From a checkpoint of a small mixture-of-experts model trained on Wikipedia.
Size: 9 layers, width 160, 26.5M parameters.
Below are experts of layer 4 (counted from 0) of a mixture-of-experts language model. Rows are named router (the router's row for the expert), up (a neuron's input weights, with its number) and show model dimensions 0-159. Each number is 128 + 32 x the weight over its row's rms, rounded and kept within 0 to 255.
Before each expert's rows: a language model's description of what the expert responds to; "gets" lists some tokens that make up at least twice as much of what it gets as of all text. This comes from a sample of Wikipedia text that the model never trained on. Tokens count by the router's weight.

# expert 57
Titles of works
gets: " of", " The", "ing", " Me", " A", " World"
router [110 166 169 170 140 171 109 198 115 169 123 107 102  98  94 172 174  86  97 118 158 153 158  61 123 100  76 159 133  89 102 111 117 134 109 118  57  94 118  99 113 164  83 131 171 113 108 108 111 108 144 100  61 161 121 132 113 142  75  92 146 107 144 152 124 134 172 178 139 171 127 159 125 113 115 120 116  85 168 131 188 182 168  98 102 139 130 117 133 176  73 150 128  93 115  70  96 111  97 167 142  70 162 149 140 106 142 119 167 153 126 125 109 119 123 165 114  95 163 110 135  96 114  95 147 125 148 143 115 178 100  66 168 103  89 146 124 136 125  91 158 117 159  73 147 190 104 186 103 163  89  72  90  96  76 211 105 116 130 148]
up0 [190 159 157 114 146 108  54 134 154 166 121  46  97 135 137 132 177 158  92 151 172 169 126 118  60  99  85 132  94  82 157  85  94 147  64 149 125 175 128 113  50  99 183 137 115  93 163  88 126 134 147 106 104 123 135 116 168 156 118 189 173 110 134 150 100 192 117 109 159 221 126 104 123 140 154 120 145 169 147 122  95 136 126 149 127 131 176 112 135 139 139 111 131 110 138  78 158 111 148 167 109 127 121 148 147 106 103  36 169 158 178 120 120 109 119 114 153  97 160 109 131 100 119 154 184 137  72 138  93 171 134 138 102 197 136 130 117 148 115 102 194 114  96 146 188 145 117 109 192 122  91 113 107 147 154 124  95 113 120 144]

# expert 46
Table and list delimiters
gets: " |", ";", " (", ")", ":", " –"
router [ 66 191 115 140 204 168 118 192  78 158 147  98  58  94 106 138 167 117  87 144 148 161 140  89 157 121 128 117 124 116 112  65 110 117 137 112 135  52  76 116 103 179  92  90 175 112 159 109 112  87 148 137  97 183 125 170 125 180 117 130 206  90 145 115 157 129 166 108 165 150 120 128 192  87 127 110 112  70 130 101 126 152 123 125 137 122 132 123 168 139 100 134 140 104  84  87 135 100 129 144 174 142  97 117 153  53  84 153 158 194  68 122  88  96  82 145 111  82 103 114 195 125 109  87 144 150 163 136 123 174  92 131 140  98 148 133 100 108 138 159 149 113 158 115 173 148  53 133 125 148 139 143 110 102 109 118 128  87 131 121]
up6 [166  99 142 122 154 102 154 170  99 136 120 174 161  62 155 101 106 105  71 124 147 186 119 156 129 113 142 170 149 147 100  96 159 133 140 143 142 108 100  75 108 176 111  78 157 134  87  65 143  85 155  82  99 183  90 144 112 146 135 148  96 124  74 108 128 106 114 130 151  52  70 166  88  99  91 151 112 122 163 147 131 185 100 103 145 113 110 128 153 108 109 124 218 118 147 148 158 156 183 173 153 123 126 144 165 133 148 150  90 105 113 168 157 135 155 126 109 117 148  87 183 133  76 139 151 128  92 111 125 134 126 108 158  40 137 125 166 134 128 164 139  97 203 184  79 149  70 174 170 173 136 139 122  64 100  91 131 127 137 130]

# expert 30
Titles in quotes
gets: "s", "e", "y", "al", "le", "o"
router [105 179 156 140 141 163 126 155  92 154 122  87 103  70  95 189 180 103  98 130 146 173 145  91 125 107  69 160 103  86 106 104 130 106  94 132  75 118 106  96 135 139  50 131 166 125 109  83  75 104 158  90  77 188 127 134  80 145 115  96 157  67 145 160 149 124 154 162 148 169 121 182 171 108  78 137 130  86 135 119 148 175 133 124  97 178 143 133 149 186 106 140 120  85 132 111  94  89  86 167 130  89 139 152 139  95 118  94 169 131  79 108 102  83 112 156  83 107 160 143 152  92 104 101 162 144 147 154 127 195 109  79 180  84 141 156  99 113 163 128 141 118 136  87 181 132 105 174 136 169  74  88  88 130 109 160 103 139 107 172]
up0 [119 143 135 117 160 152  79 131  46  97 172  65 102 149 145 134  90 129 159 103  92 123 144 134  96 133 116 155  79 144  68  92 178 113 117  90  85  81 112  86  85 164 167 153 134 131 113 135  89 190 135 168 127 121 125 104  81 106 127  99 127 121 175 159 133 123 113 128 175 137 166 133 104 108  94 141 107 147 219 185  91 107 158 118 100 161 115 145 165 142 125 127 108 118 135  87 103 100 150 145 219 130 156  83 136 200  84 163 155 144 146 133 139 141 163 115 110 128 177  87  99  59 117 115 132 164 116  82 120 135 131  59 182 143 173 129  72 163 120 135 115 168 113  86 137 140 145 173 210 129 155 135  80 113 126 154 101 146 145 100]

# expert 13
Chart and award tables
gets: " |", ";", "op", " chart", ")", "play"
router [ 81 173 177 177 144 157 108 189 115 184 157  56  66  81  67 141 137 169  61 159 155 152  88 117 125  80  82  89 133  73 125  87 137 116 112 138  89 105  64 103  90 154 117 147 144 142 151  67 114  98 174 119  97 125 170 133 100 120 140 127 121  80 143 168  96 164 151 162 145 130  83 131 119 130  68 127 100  70 204  90 143 156  99  97  98 173 120  89 146 124 122 116 101  70 133  80 134  92 135 124 103 133 159 127 132  95 134 147 159 154  54 139 140 143  77 160 125  81 121 120 156 105  89  89 139 149 116 138  93 143 147 120 158 155 170 137 109 128  99 110 179 132 170  83 175 164 135 144 124 169 129  73 102  97 124 162 128 118 127 138]
up6 [ 88 112 138 160 162 155 101 115  94 102 124 140  99  53  80 131 103 123 116 100 135 129 169 157 117 103  97 100 147 179 124 115 123 121  63 145 148  68 113 108 126  84 129  86 119 137 142 130 131  75 140 170  60 127 133 118 137 168 133 137 151  96 173 113 148 111 119 198 155 146  88 177 103 129 132 123  79 139 126 166 136 124 146 113 103  93 143 153 108 128 142 106 132 164  60 137  86 146 177 204 134 123 119 156 169 110 138  90 159 116  82 114 127  59 191 171 120 154 100 125 160 130 130  55 200 138 132  67 107 139 147 150 162 121 145 120  51  64 155 132 128 154 156 129 125 189 125 126 137 161  73 205 127 101 134 124  76  98  85 177]